From a checkpoint of a small mixture-of-experts model trained on Wikipedia: a softmax router, 516M tokens.
Below are experts of layer 4 (counted from 0) of a mixture-of-experts language model. Rows are named router (the router's row for the expert), up (a neuron's input weights, with its number) and show model dimensions 144-191. Each number is 200 + 40 x the weight over its row's rms, rounded and kept within 0 to 999.
Before each expert's rows: "mostly gets" lists some tokens that are sent to it at least half of the time. This comes from a sample of Wikipedia text that the model never trained on.

# expert 79
mostly gets: "& ", "&", "-", "/", "and ", "+ "
router,234,224,194,134,277,190,150,189,136,236,145,239,259,169,128,220,232,214,226,137,221,171,211,205,161,136,150,237,187,237,203,200,164,152,198,170,261,175,179,217,126,159,199,174,273,274,163,222
up0,272,170,273,210,219,205,151,206,180,212,206,157,229,188,154,213,174,172,204,224,196,172,264,145,192,202,261,149,203,245,214,209,113,284,180,191,200,259,174,193,194,221,185,222,237,209,192,269
up1,166,227,210,252,178,127,183,196,179,228,148,156,199,232,185,260,160,175,237,142,238,241,158,205,171,234,125,205,177,236,230,168,214,187,177,202,238,241,177,135,216,166,222,197,195,246,142,191
up2,231,234,208,257,177,187,235,264,179,204,161,233,240,202,135,234,191,223,157,207,149,182,236,176,223,173,187,222,201,127,204,227,137,182,142,207,176,162,226,170,128,191,162,183,212,210,186,250
up3,211,205,277,220,234,209,183,206,232,277,172,274,209,207,228,183,244,232,191,186,164,195,180,258,194,209,243,180,183,286,224,181,195,208,172,95,235,225,169,150,197,210,229,210,198,242,191,260
up4,237,204,280,191,219,185,258,226,220,218,208,165,206,147,201,235,298,203,222,231,195,241,183,229,209,227,207,168,185,171,200,236,258,217,153,168,216,130,204,183,210,161,236,199,176,208,214,282
up5,246,129,203,193,164,175,187,182,199,156,145,188,151,138,223,211,163,227,239,221,215,193,270,173,131,240,157,161,252,213,234,168,175,196,158,235,221,224,208,117,218,148,208,219,200,230,213,147
up6,167,219,213,207,203,129,175,239,163,250,171,175,234,162,211,207,183,154,162,161,242,248,208,208,217,148,173,168,242,188,254,285,176,182,140,216,271,239,291,170,133,128,206,233,143,320,177,154

# expert 40
mostly gets: "Phylum", "UTC", "Arthropoda", "• ", "Chordata", "Died"
router,212,215,306,122,248,115,197,216,204,248,174,260,222,151,187,199,255,224,239,174,206,200,259,223,208,145,176,279,240,184,218,225,166,167,190,164,190,177,166,217,159,174,250,172,227,266,175,211
up0,179,254,256,162,142,176,178,271,169,190,128,176,282,202,239,146,291,160,162,193,253,159,243,146,143,198,208,196,180,201,242,261,250,160,206,230,234,206,135,194,191,179,182,274,174,196,217,242
up1,193,152,162,211,255,264,243,160,129,259,185,162,133,194,179,239,137,180,239,180,232,138,78,211,127,193,192,140,203,229,224,192,184,170,225,227,188,216,224,213,263,163,175,174,229,198,199,183
up2,169,171,155,191,161,190,180,132,191,223,175,118,248,216,259,177,158,209,164,222,237,264,160,225,240,177,179,178,176,217,200,222,189,146,183,115,208,253,168,208,175,197,189,161,217,231,191,231
up3,230,248,273,130,234,286,242,197,238,288,226,199,231,201,169,158,152,161,290,224,180,253,196,256,218,210,178,251,142,190,256,209,199,194,219,193,250,220,213,119,135,247,221,256,156,217,198,211
up4,191,195,215,142,255,186,189,266,219,150,254,245,180,147,165,165,174,231,195,292,217,179,86,100,187,230,266,153,174,201,218,205,207,157,154,193,187,158,238,112,183,184,237,160,228,245,188,291
up5,208,198,265,174,204,136,166,249,161,175,206,246,180,171,184,261,210,273,199,155,227,227,263,232,191,207,173,205,138,174,232,174,165,261,222,229,200,148,191,251,166,266,169,209,209,246,244,231
up6,156,223,267,182,192,202,195,181,144,172,185,216,145,244,241,253,192,192,233,201,227,217,222,199,169,107,186,210,217,226,244,192,179,244,173,202,183,205,173,199,145,244,245,246,205,305,210,218

# expert 62
mostly gets: "Maj", "ï", "Kab", "oh", "Jean ", "ı"
router,275,238,234,129,206,162,155,195,165,208,156,248,236,158,192,193,210,242,238,163,200,178,201,217,209,122,116,268,205,240,221,245,156,147,186,161,216,183,164,174,162,164,261,166,233,247,164,216
up0,242,191,244,206,238,134,177,214,226,252,155,203,233,139,186,199,166,254,215,159,236,166,206,149,212,130,177,225,219,223,230,266,193,167,190,135,204,150,147,175,124,238,123,141,228,216,183,244
up1,177,205,184,240,227,131,159,201,186,216,150,178,220,181,226,210,197,153,247,198,152,217,267,226,205,194,188,212,159,278,247,206,163,137,208,137,232,170,197,211,196,234,252,217,247,265,183,284
up2,214,350,243,174,258,108,114,169,153,223,168,235,234,233,116,240,305,201,225,200,295,147,192,214,223,158,204,197,191,206,217,161,136,182,163,196,185,170,204,203,102,164,199,227,229,222,132,238
up3,234,222,209,200,222,203,126,188,150,239,161,234,262,184,220,140,216,200,243,206,185,174,296,173,221,142,159,212,207,220,217,255,161,120,164,190,243,164,152,135,209,173,203,146,200,189,153,288
up4,228,257,189,169,202,113,184,205,210,234,200,120,126,174,217,243,198,213,173,174,190,155,162,175,264,168,182,248,200,180,193,237,240,156,197,162,224,214,262,165,233,213,170,187,222,295,183,123
up5,197,212,215,228,217,143,181,208,202,207,118,247,214,157,208,174,251,244,227,166,225,247,218,241,176,164,265,228,214,213,231,254,126,186,215,143,177,137,142,200,196,229,221,177,221,226,155,186
up6,223,209,258,98,232,201,173,185,193,190,196,152,195,143,153,154,203,235,308,193,227,129,187,178,251,209,155,182,249,250,277,229,200,216,195,145,283,191,118,166,192,221,178,173,248,202,165,207

# expert 69
mostly gets: "(\"", "Note", "( ", "(", ")(", "SI "
router,229,211,230,195,209,151,157,211,155,207,174,196,256,193,147,176,257,218,242,171,204,137,196,207,214,193,138,264,264,253,233,221,137,133,198,157,262,183,192,179,163,205,223,139,209,243,155,169
up0,226,227,130,192,168,176,185,200,185,231,154,206,172,239,204,127,195,186,204,171,167,248,167,220,181,173,218,171,193,294,210,163,229,219,150,181,163,147,161,151,221,156,231,210,161,197,174,218
up1,171,199,304,165,199,267,148,245,201,250,147,149,168,182,228,176,257,184,266,201,237,180,282,247,162,238,245,190,267,202,171,51,192,231,127,184,204,174,218,240,181,174,165,194,221,201,174,178
up2,238,258,275,222,175,237,194,191,211,166,252,221,176,195,226,221,216,173,153,216,214,77,285,160,141,228,188,206,248,242,220,220,151,163,181,172,200,197,136,235,230,242,182,229,166,210,184,216
up3,160,166,196,115,177,231,190,216,207,159,179,281,143,219,163,196,208,183,165,270,228,252,156,242,231,163,210,219,194,217,150,160,212,219,198,179,220,169,136,167,217,255,184,171,182,223,189,157
up4,159,219,205,273,196,151,180,257,186,216,206,248,128,229,165,184,181,169,173,221,72,281,160,122,249,196,214,198,263,205,208,244,176,163,259,202,204,178,259,217,204,129,219,169,148,192,188,151
up5,246,200,223,186,277,195,222,202,198,237,227,159,148,125,207,132,184,166,178,269,250,167,174,178,145,212,190,188,249,287,204,234,110,157,239,182,186,242,216,207,171,136,206,153,202,200,195,186
up6,253,218,195,137,200,160,206,203,174,223,216,230,219,151,135,178,248,229,208,243,139,140,212,263,86,195,214,202,197,229,180,169,184,271,129,189,203,253,100,223,169,198,229,121,232,209,182,231

# expert 32
mostly gets: "Bod", "ab", "atom", "Tem", "z", "gl"
router,271,237,234,131,203,167,159,197,172,204,150,242,229,167,205,189,209,246,237,163,196,190,202,219,207,123,121,266,206,239,222,236,156,154,186,166,222,177,164,171,169,169,262,167,231,241,165,218
up0,229,261,272,209,235,154,163,206,223,309,184,245,211,176,169,180,211,195,244,234,204,185,238,189,217,174,195,272,201,215,202,217,158,170,201,167,235,220,157,174,192,149,183,206,201,275,149,206
up1,234,238,230,179,297,151,218,162,226,180,190,268,172,166,170,160,162,183,267,173,215,239,212,199,192,243,202,199,239,269,223,187,226,162,259,162,180,222,183,242,225,269,149,204,263,161,139,238
up2,220,228,242,177,256,145,203,243,198,287,209,223,161,214,189,208,255,274,131,194,198,207,199,221,181,237,169,213,279,177,280,178,234,194,198,106,168,153,135,196,121,209,246,193,198,204,135,184
up3,223,251,257,155,233,260,197,223,241,237,186,229,172,165,160,158,258,191,246,165,176,137,234,179,192,189,156,207,223,212,184,150,193,189,184,134,185,203,260,232,216,199,213,195,241,242,233,159
up4,208,237,265,217,294,210,183,192,196,214,163,230,248,134,151,150,179,233,178,268,264,202,203,170,295,226,178,283,252,200,243,186,168,196,193,161,217,211,185,143,227,196,206,137,203,258,147,274
up5,287,168,210,233,300,167,209,185,205,232,198,233,231,266,202,206,201,139,163,156,240,209,227,135,168,147,208,250,230,222,213,211,162,142,192,146,236,162,228,129,192,207,220,220,193,238,154,203
up6,207,214,146,244,219,202,160,167,227,191,171,199,273,210,181,217,219,182,205,206,241,249,246,158,211,195,203,244,220,236,217,216,141,170,228,182,269,195,162,167,159,179,171,126,240,254,176,195

# expert 35
mostly gets: "and ", "but ", "nor ", "as ", "etc", ", "
router,220,200,235,210,229,156,125,209,163,255,180,204,191,178,157,182,219,236,262,136,259,132,196,206,188,147,152,262,179,237,227,241,153,155,184,173,195,193,200,178,138,175,217,162,260,268,173,233
up0,247,185,236,208,163,225,190,236,137,171,193,218,203,209,231,156,173,192,232,214,206,97,217,252,216,172,244,203,249,201,169,127,156,212,125,196,193,233,191,102,211,179,234,245,155,271,261,252
up1,203,191,196,273,224,189,174,156,265,190,206,233,159,140,189,225,190,226,154,189,241,159,160,192,141,131,148,230,159,259,156,213,218,185,160,217,211,221,167,181,237,217,307,140,299,246,190,238
up2,192,155,266,162,246,214,156,197,190,149,175,192,225,270,222,159,206,219,201,186,236,172,162,203,245,186,217,305,143,201,167,123,181,133,270,202,246,170,208,184,156,190,257,250,198,170,148,210
up3,199,205,196,214,217,194,147,242,197,198,211,203,222,194,156,275,275,278,188,192,215,175,184,173,151,142,181,199,147,247,261,160,186,199,168,149,194,220,151,227,203,264,254,183,233,213,233,277
up4,221,147,224,209,296,186,239,260,261,241,202,218,236,193,207,192,228,212,243,167,152,247,278,180,179,151,120,256,159,251,167,272,202,239,217,220,260,188,192,236,175,258,192,204,156,174,226,188
up5,223,163,170,189,246,188,165,179,224,230,174,158,152,188,227,236,179,276,227,209,177,200,282,158,210,205,213,214,185,152,183,256,201,230,246,209,179,214,193,176,158,241,158,207,159,202,257,206
up6,200,191,168,240,195,203,131,199,174,202,192,164,170,198,144,142,184,175,127,164,177,194,224,193,211,204,146,206,146,324,238,165,236,232,227,127,199,233,263,243,160,184,174,209,238,245,191,186

# expert 1
mostly gets: "Cam", "Rob", "Hospital", "Brigade", "Fre", "Dav"
router,278,244,229,128,214,169,161,198,163,213,148,239,228,166,197,195,206,248,232,156,199,192,197,221,218,118,123,263,203,235,220,245,163,148,194,163,229,180,165,168,163,174,253,170,233,248,161,219
up0,219,271,221,231,239,184,239,206,214,210,200,220,148,136,237,208,189,215,187,266,221,236,211,201,286,238,115,182,194,187,265,153,234,218,172,155,329,185,194,183,184,172,143,115,154,206,120,180
up1,221,134,239,217,209,119,187,240,221,244,145,216,241,203,175,212,175,272,261,153,242,169,202,194,165,169,151,241,244,260,248,213,225,218,160,115,255,206,182,193,219,206,236,129,196,271,199,232
up2,210,224,265,131,210,130,170,219,221,231,179,232,226,236,218,196,213,271,183,208,204,176,286,243,174,181,193,200,214,203,193,209,208,160,198,178,199,234,153,135,160,243,255,145,251,228,164,245
up3,223,187,233,207,304,121,179,217,167,271,206,200,196,173,183,148,165,262,259,203,201,191,136,191,265,142,210,230,249,224,236,196,169,198,305,192,224,163,174,194,224,209,259,218,246,223,207,160
up4,190,215,204,183,242,206,236,211,180,256,192,207,277,221,181,119,174,178,190,188,238,150,231,198,254,223,205,206,252,222,220,208,177,131,179,211,264,258,140,208,237,229,215,173,196,161,156,203
up5,258,179,251,247,190,167,198,255,212,243,187,292,140,173,212,177,192,185,204,173,223,173,250,293,288,173,179,258,188,266,179,184,202,214,169,215,152,151,150,181,191,153,272,138,191,224,226,171
up6,181,223,184,183,184,166,148,271,194,242,182,178,167,173,249,151,217,235,229,124,222,229,197,177,178,249,178,174,209,163,249,263,209,203,220,159,246,178,277,132,135,141,274,207,189,232,162,291

# expert 30
mostly gets: "guerr", "Middleweight ", "Hob", "tit", "sim", "prop"
router,277,236,242,132,209,162,154,195,165,210,158,250,246,158,194,192,204,242,234,160,203,182,211,218,207,130,120,269,215,244,221,245,159,149,185,161,228,183,154,173,163,162,263,167,232,237,158,220
up0,273,244,244,179,223,208,163,270,205,190,130,205,200,185,219,166,217,182,245,162,211,145,238,273,237,154,142,171,205,177,200,227,293,165,208,169,176,176,164,177,195,192,135,148,281,214,171,161
up1,163,215,241,173,224,172,183,149,210,145,101,214,236,214,173,155,167,225,278,240,215,187,212,192,284,168,188,260,172,216,259,206,198,176,230,188,281,187,184,173,154,240,197,178,214,224,221,245
up2,261,246,195,202,277,220,217,198,198,253,222,198,186,137,162,220,199,223,219,205,196,150,203,182,277,187,196,248,227,273,180,195,197,199,184,161,206,153,257,259,224,195,227,206,208,299,172,196
up3,280,186,241,189,223,147,182,253,160,228,176,243,178,199,165,150,181,172,230,206,236,214,177,135,200,225,209,313,244,242,263,236,68,197,176,146,165,188,114,114,171,157,213,229,284,199,158,205
up4,240,217,194,175,243,174,155,161,237,230,209,237,234,177,187,114,171,228,240,170,187,185,216,141,201,171,216,216,231,282,234,209,192,190,125,150,220,169,165,151,169,224,133,204,292,229,214,175
up5,197,253,230,155,241,164,204,219,208,247,186,241,211,187,164,215,203,236,214,194,237,213,266,217,257,183,123,183,214,291,243,259,190,236,137,169,211,209,218,180,189,187,172,197,215,172,187,156
up6,171,206,194,255,205,157,212,234,195,268,256,240,209,243,196,139,192,178,227,256,222,199,213,261,115,243,171,224,255,254,244,210,201,189,223,138,250,217,132,204,123,229,201,128,210,256,162,186

# expert 60
mostly gets: "(#", "@ ", "^{(", "Apr ", "Oct ", "ISBN "
router,221,273,274,117,215,161,147,224,199,200,154,266,207,175,174,204,266,230,248,164,219,205,215,165,175,170,153,255,219,199,227,220,172,189,196,174,198,184,214,208,149,175,246,187,238,234,187,242
up0,204,113,172,172,216,208,218,206,181,175,165,106,172,149,177,224,137,231,222,137,181,161,169,263,154,200,168,246,210,168,172,252,211,131,71,205,176,220,178,206,85,140,230,233,252,232,211,161
up1,211,200,244,224,194,188,214,219,214,239,240,219,177,176,176,145,139,242,160,166,243,112,274,143,231,154,177,216,247,212,226,195,236,202,155,177,197,197,226,176,207,208,230,270,241,255,206,153
up2,277,186,198,220,178,181,234,207,198,208,197,263,197,239,161,120,175,199,214,177,253,181,174,229,146,126,181,215,296,231,201,248,186,191,134,176,300,138,232,237,235,197,157,206,233,216,253,248
up3,250,226,220,191,205,233,203,187,151,203,194,221,160,191,181,94,262,261,238,206,198,144,215,207,143,287,150,221,210,130,227,204,173,205,285,191,257,259,178,225,104,182,236,241,307,215,216,122
up4,162,236,289,236,232,225,168,216,227,162,236,221,180,56,182,247,135,192,211,207,134,204,276,232,164,183,143,194,211,255,172,269,187,243,268,165,202,213,194,159,230,282,183,156,255,204,214,192
up5,168,249,181,187,288,177,156,240,132,213,174,230,174,227,206,198,203,187,127,160,163,189,226,256,253,193,167,166,257,249,252,133,190,188,247,183,209,256,244,232,162,147,209,187,180,195,165,202
up6,247,149,158,194,297,169,204,217,222,208,148,224,211,263,126,172,183,271,258,194,131,182,170,186,228,155,192,197,275,195,205,214,192,168,258,150,208,179,241,135,168,238,221,177,153,220,175,286

# expert 53
mostly gets: "um", "novel", "vari", "Lis", "ula", "vis"
router,276,236,236,134,210,164,154,196,166,211,151,248,232,163,197,194,211,240,229,163,203,189,200,218,207,129,126,270,209,238,220,251,150,145,192,162,228,179,163,165,166,174,268,178,229,240,163,219
up0,177,236,222,223,228,193,237,283,292,219,191,114,214,201,189,186,189,214,205,164,268,217,160,161,219,108,240,223,259,226,194,203,206,114,241,218,265,166,259,182,231,144,191,188,234,309,94,219
up1,167,153,194,244,205,159,203,230,168,247,253,237,186,245,215,129,177,210,251,200,190,148,211,210,300,203,187,235,235,205,188,282,112,204,134,163,190,192,144,200,201,100,223,182,143,243,217,235
up2,168,188,261,182,215,209,154,203,157,213,152,225,191,209,182,191,255,216,222,192,225,216,226,237,219,250,196,204,228,229,236,225,179,147,255,161,174,142,138,251,142,171,236,214,223,227,163,271
up3,169,229,247,173,191,201,231,233,168,134,137,206,205,158,172,272,239,266,206,275,298,211,255,230,211,190,193,254,166,170,186,190,203,207,133,141,160,239,127,195,154,177,139,241,291,191,221,177
up4,230,242,231,170,189,231,140,202,191,268,118,216,215,173,216,161,205,194,249,156,220,237,258,184,271,189,203,219,190,191,207,225,162,174,224,240,271,231,126,191,170,218,165,197,195,225,174,314
up5,218,212,209,235,235,202,202,245,167,268,172,205,277,121,136,164,195,153,215,165,171,233,193,179,285,160,150,273,239,263,305,212,143,184,208,151,183,171,154,173,177,170,204,188,199,271,226,149
up6,220,214,194,177,289,161,227,246,167,250,210,208,258,243,199,172,225,229,209,195,207,137,205,219,203,197,243,214,251,214,227,171,199,215,182,87,167,140,201,261,168,221,243,266,94,214,224,251

# expert 43
mostly gets: "±% ", "incumbent", "Swing ", "Liberal ", "INC ", "Informal "
router,262,225,254,196,211,137,154,191,202,202,146,205,240,142,185,143,193,205,199,148,198,151,241,186,178,119,111,301,191,211,247,245,147,215,167,165,221,196,147,193,151,183,251,172,253,225,177,236
up0,248,233,186,189,224,239,181,190,158,227,139,244,163,204,206,169,189,177,223,225,210,116,260,234,152,163,182,290,169,200,204,203,170,265,201,200,225,127,273,217,187,212,172,123,206,193,183,177
up1,214,189,298,178,231,193,208,232,151,162,235,250,204,187,248,229,287,189,183,273,201,255,229,257,228,154,186,303,224,198,232,99,162,183,211,146,187,157,215,160,188,173,145,185,224,214,143,193
up2,153,235,207,206,191,249,106,188,217,221,186,187,112,158,112,237,231,173,269,209,277,126,227,216,266,147,213,242,200,205,294,198,236,146,197,150,189,202,166,226,165,263,313,110,200,197,213,211
up3,253,183,172,253,207,144,112,169,227,143,202,240,232,263,228,147,216,146,195,175,126,275,256,149,267,248,209,212,167,211,235,211,169,172,165,173,218,228,155,243,198,178,215,147,239,193,192,203
up4,179,173,171,272,207,157,171,173,208,219,222,167,166,112,237,181,196,193,168,214,230,165,244,291,282,254,218,206,180,182,171,175,240,161,218,162,328,146,279,264,236,236,136,186,143,190,168,207
up5,262,237,203,234,192,195,208,183,255,200,161,199,148,162,176,187,270,250,194,232,238,210,80,142,185,208,222,266,196,144,190,154,188,201,197,199,220,210,246,152,250,204,174,168,243,213,120,233
up6,224,210,295,181,212,209,207,192,209,314,192,244,107,104,137,159,236,217,184,131,233,222,189,219,150,172,189,161,222,95,166,258,153,202,60,139,146,139,154,164,183,179,125,227,193,220,204,208

# expert 20
mostly gets: "Spl", "sli", "Mao ", "Da", "Wal", "Sad"
router,276,233,235,132,209,167,158,197,168,208,147,244,242,162,195,192,211,238,236,162,205,188,200,223,210,123,122,268,209,233,219,245,156,149,189,165,223,178,154,170,162,169,268,168,229,247,166,221
up0,170,215,270,114,265,186,198,188,221,196,136,244,201,199,162,159,209,203,287,178,201,239,256,272,198,194,172,227,275,242,264,229,148,215,183,174,176,190,169,166,156,166,183,157,189,200,144,211
up1,191,160,243,170,234,173,188,233,217,180,215,178,187,154,175,181,227,231,207,208,169,259,249,118,200,90,183,201,201,213,199,188,153,198,206,124,221,241,131,190,146,183,161,197,170,227,134,135
up2,199,244,191,203,234,218,258,247,214,161,140,206,226,214,188,207,193,289,232,229,220,190,214,190,238,198,188,204,171,239,254,199,132,116,241,124,145,232,201,176,159,186,201,190,201,216,219,189
up3,172,251,220,158,169,145,231,188,221,203,164,164,242,207,178,180,283,183,158,194,185,222,170,208,230,222,189,181,253,234,249,229,199,242,249,201,193,221,198,132,163,131,188,123,211,206,152,220
up4,142,176,199,190,234,217,144,177,177,229,170,214,222,217,138,169,201,206,184,267,178,184,218,216,246,225,161,97,222,211,273,199,192,208,166,146,231,176,130,247,185,237,261,206,248,242,127,263
up5,175,230,239,194,172,166,259,254,164,253,195,237,182,202,205,201,209,244,220,162,229,189,184,141,308,257,205,225,243,206,295,177,195,173,172,152,205,186,178,189,104,122,184,196,237,204,239,274
up6,200,265,247,194,225,149,137,171,173,209,136,116,211,209,158,178,252,219,289,192,181,170,173,150,119,169,155,213,215,177,268,166,167,173,150,144,205,137,172,182,128,131,210,182,197,221,234,168

# expert 76
mostly gets: "Haw", "DF", "iz", "bomb", "RA", "ion"
router,279,226,233,131,214,165,156,191,161,210,155,245,237,158,201,197,216,244,234,161,196,187,203,224,209,128,122,270,213,240,223,244,160,143,180,163,226,171,158,169,160,168,263,169,235,247,163,219
up0,249,212,256,174,227,169,153,180,152,274,154,210,173,189,164,164,214,211,175,169,151,213,249,164,148,197,144,281,196,245,220,171,227,168,223,159,225,224,177,248,130,235,232,218,179,273,194,254
up1,261,252,211,237,277,210,217,301,186,230,189,161,211,157,228,177,258,206,261,174,182,194,220,168,145,171,106,230,249,231,271,180,227,184,218,164,250,154,152,163,156,194,195,149,171,252,180,178
up2,274,250,211,188,203,175,192,167,269,172,179,188,168,163,188,178,155,173,214,158,262,186,225,189,221,157,220,218,195,247,227,155,255,132,178,154,182,216,261,126,158,223,199,179,219,246,191,199
up3,126,204,220,188,240,169,132,147,153,197,152,217,224,206,185,251,186,180,237,188,277,223,229,252,182,172,196,201,245,189,281,219,130,175,214,200,203,225,139,161,179,209,221,151,241,226,199,271
up4,192,246,287,291,219,202,145,224,228,249,187,173,238,168,144,211,285,253,172,163,224,143,221,185,194,201,269,195,223,176,278,93,180,217,165,138,213,238,102,193,139,187,112,151,172,236,204,227
up5,200,207,238,164,155,216,155,219,180,239,139,164,187,193,208,192,186,174,247,210,181,192,275,230,279,196,230,184,226,244,283,208,192,174,186,149,223,162,172,152,242,143,211,224,284,257,136,223
up6,206,243,194,183,175,156,198,300,206,214,225,240,203,236,197,143,284,223,225,189,163,231,208,243,206,232,206,231,186,181,197,279,195,185,227,224,314,224,195,229,127,186,158,175,199,304,125,185

# expert 9
mostly gets: "Women", "Men", "women", "men", "children", "medalist"
router,264,251,221,202,257,169,124,216,175,250,137,208,206,177,194,201,226,234,280,100,233,184,234,199,201,139,105,236,213,207,271,232,151,164,241,182,232,175,190,206,194,180,196,187,238,316,148,207
up0,280,215,156,219,282,205,262,181,214,183,130,238,221,159,234,184,195,186,177,229,201,125,255,200,144,154,205,259,199,152,183,231,190,197,171,171,193,171,223,183,189,186,200,111,235,156,193,197
up1,178,174,237,171,245,293,182,227,246,184,238,173,215,236,221,274,238,227,223,224,179,193,212,254,190,228,88,159,203,185,184,151,170,269,202,179,146,171,221,223,158,110,169,201,220,287,175,161
up2,236,166,213,192,228,213,203,233,181,173,198,288,212,203,160,178,261,235,218,192,171,203,178,87,171,156,206,220,243,186,262,134,204,176,175,199,211,240,266,177,191,202,200,218,177,250,181,219
up3,213,190,228,245,227,204,179,129,189,180,174,232,227,42,139,215,183,244,204,134,215,178,230,183,183,178,191,294,198,179,234,176,151,201,250,206,195,193,218,179,240,251,213,132,235,162,165,124
up4,204,230,269,230,199,157,186,164,182,229,179,163,242,222,212,251,219,185,235,254,130,231,182,312,162,150,203,203,190,192,219,218,138,201,233,210,236,233,233,226,212,237,208,192,239,218,195,203
up5,255,225,213,250,241,163,162,207,172,254,133,199,206,138,135,186,232,142,269,133,217,181,294,195,240,206,190,183,244,237,178,189,40,230,206,135,213,196,179,221,207,209,169,222,220,288,247,152
up6,280,205,122,133,192,236,192,140,164,214,209,254,244,215,220,192,164,137,183,182,145,192,198,167,156,175,237,141,294,225,134,201,185,194,178,195,194,142,250,200,239,62,232,220,190,277,152,163

# expert 6
mostly gets: "Won", "VI", "£", "project", "NX", "Metro"
router,281,236,236,132,211,170,163,204,162,212,151,243,236,162,200,196,212,244,236,163,198,186,211,215,217,124,122,267,213,246,218,251,160,145,196,162,227,179,163,170,163,169,261,168,228,249,158,219
up0,191,268,134,201,257,184,201,189,151,201,195,150,206,207,221,175,217,234,176,209,224,167,190,184,251,156,240,181,192,203,233,165,242,109,192,164,207,146,203,161,177,182,177,162,171,311,156,203
up1,216,219,281,134,184,133,158,179,207,179,159,211,252,190,132,152,202,220,215,121,217,159,186,240,241,213,194,264,213,272,307,227,125,164,188,173,167,168,205,131,198,172,226,153,265,208,244,234
up2,218,209,234,137,249,161,175,219,204,198,133,214,146,228,222,170,229,222,256,128,184,126,189,148,162,202,193,222,222,224,222,204,129,113,171,184,246,211,180,200,144,140,271,228,338,283,124,215
up3,222,196,189,137,226,192,177,224,122,193,246,184,207,195,161,136,240,261,169,170,165,227,218,149,180,223,167,213,206,178,232,225,137,257,239,214,222,200,211,180,253,194,149,222,204,193,171,215
up4,218,201,197,217,201,133,221,206,216,221,200,195,253,150,217,178,202,284,215,192,179,198,236,183,225,162,205,229,172,219,231,289,143,145,244,169,148,211,171,203,169,194,239,161,199,201,196,227
up5,214,201,165,193,248,158,204,224,153,193,201,187,208,195,186,182,255,217,257,135,253,199,218,209,178,186,119,199,266,190,219,282,189,157,229,177,205,133,167,219,152,206,209,174,246,258,155,217
up6,194,246,273,217,197,170,226,160,167,182,192,165,214,131,230,246,122,197,151,223,210,233,240,178,198,176,128,262,230,214,232,184,173,233,190,186,208,171,151,188,98,200,220,215,277,253,179,244

# expert 31
mostly gets: "000", "978", "00", ")}, ", "136", "^{("
router,222,201,227,121,252,178,174,184,185,237,129,233,224,130,197,207,257,216,188,179,215,167,228,215,157,173,122,311,215,211,233,238,159,214,169,162,209,164,143,182,144,179,244,137,274,248,208,228
up0,181,216,224,221,157,191,220,188,227,190,157,218,262,244,158,180,188,194,214,232,219,213,312,220,267,230,192,147,232,185,213,196,180,142,185,132,173,168,255,261,186,232,269,208,194,161,115,204
up1,201,215,180,179,210,170,214,219,186,110,241,266,270,171,199,219,234,281,206,143,119,124,195,230,194,172,130,236,212,186,224,220,205,160,259,193,241,196,165,228,149,236,170,200,154,198,144,148
up2,247,190,241,260,160,182,182,189,178,221,148,170,149,168,176,117,188,198,209,144,215,204,208,162,175,201,259,239,161,232,183,239,174,284,107,153,250,186,185,225,178,194,224,157,223,181,195,175
up3,232,222,234,185,232,188,173,219,274,235,166,186,171,139,180,139,206,194,154,211,159,165,268,267,199,199,182,266,164,235,228,112,163,214,179,179,173,236,170,179,157,228,208,180,237,182,194,253
up4,205,169,205,199,219,190,230,224,190,162,152,209,224,223,255,228,146,144,212,167,214,180,214,135,195,108,162,200,204,178,243,242,221,184,214,276,278,209,215,223,188,69,200,152,250,231,110,198
up5,213,240,203,181,255,115,224,215,290,206,175,202,239,124,213,257,244,230,242,124,208,128,136,243,184,176,133,292,166,209,187,258,218,234,168,170,182,171,167,187,194,183,147,156,220,188,198,196
up6,175,240,212,225,199,147,152,213,180,238,186,186,183,168,205,208,150,166,174,225,186,221,251,189,272,190,169,253,151,234,225,212,188,146,218,257,243,140,303,209,272,238,245,164,192,185,176,200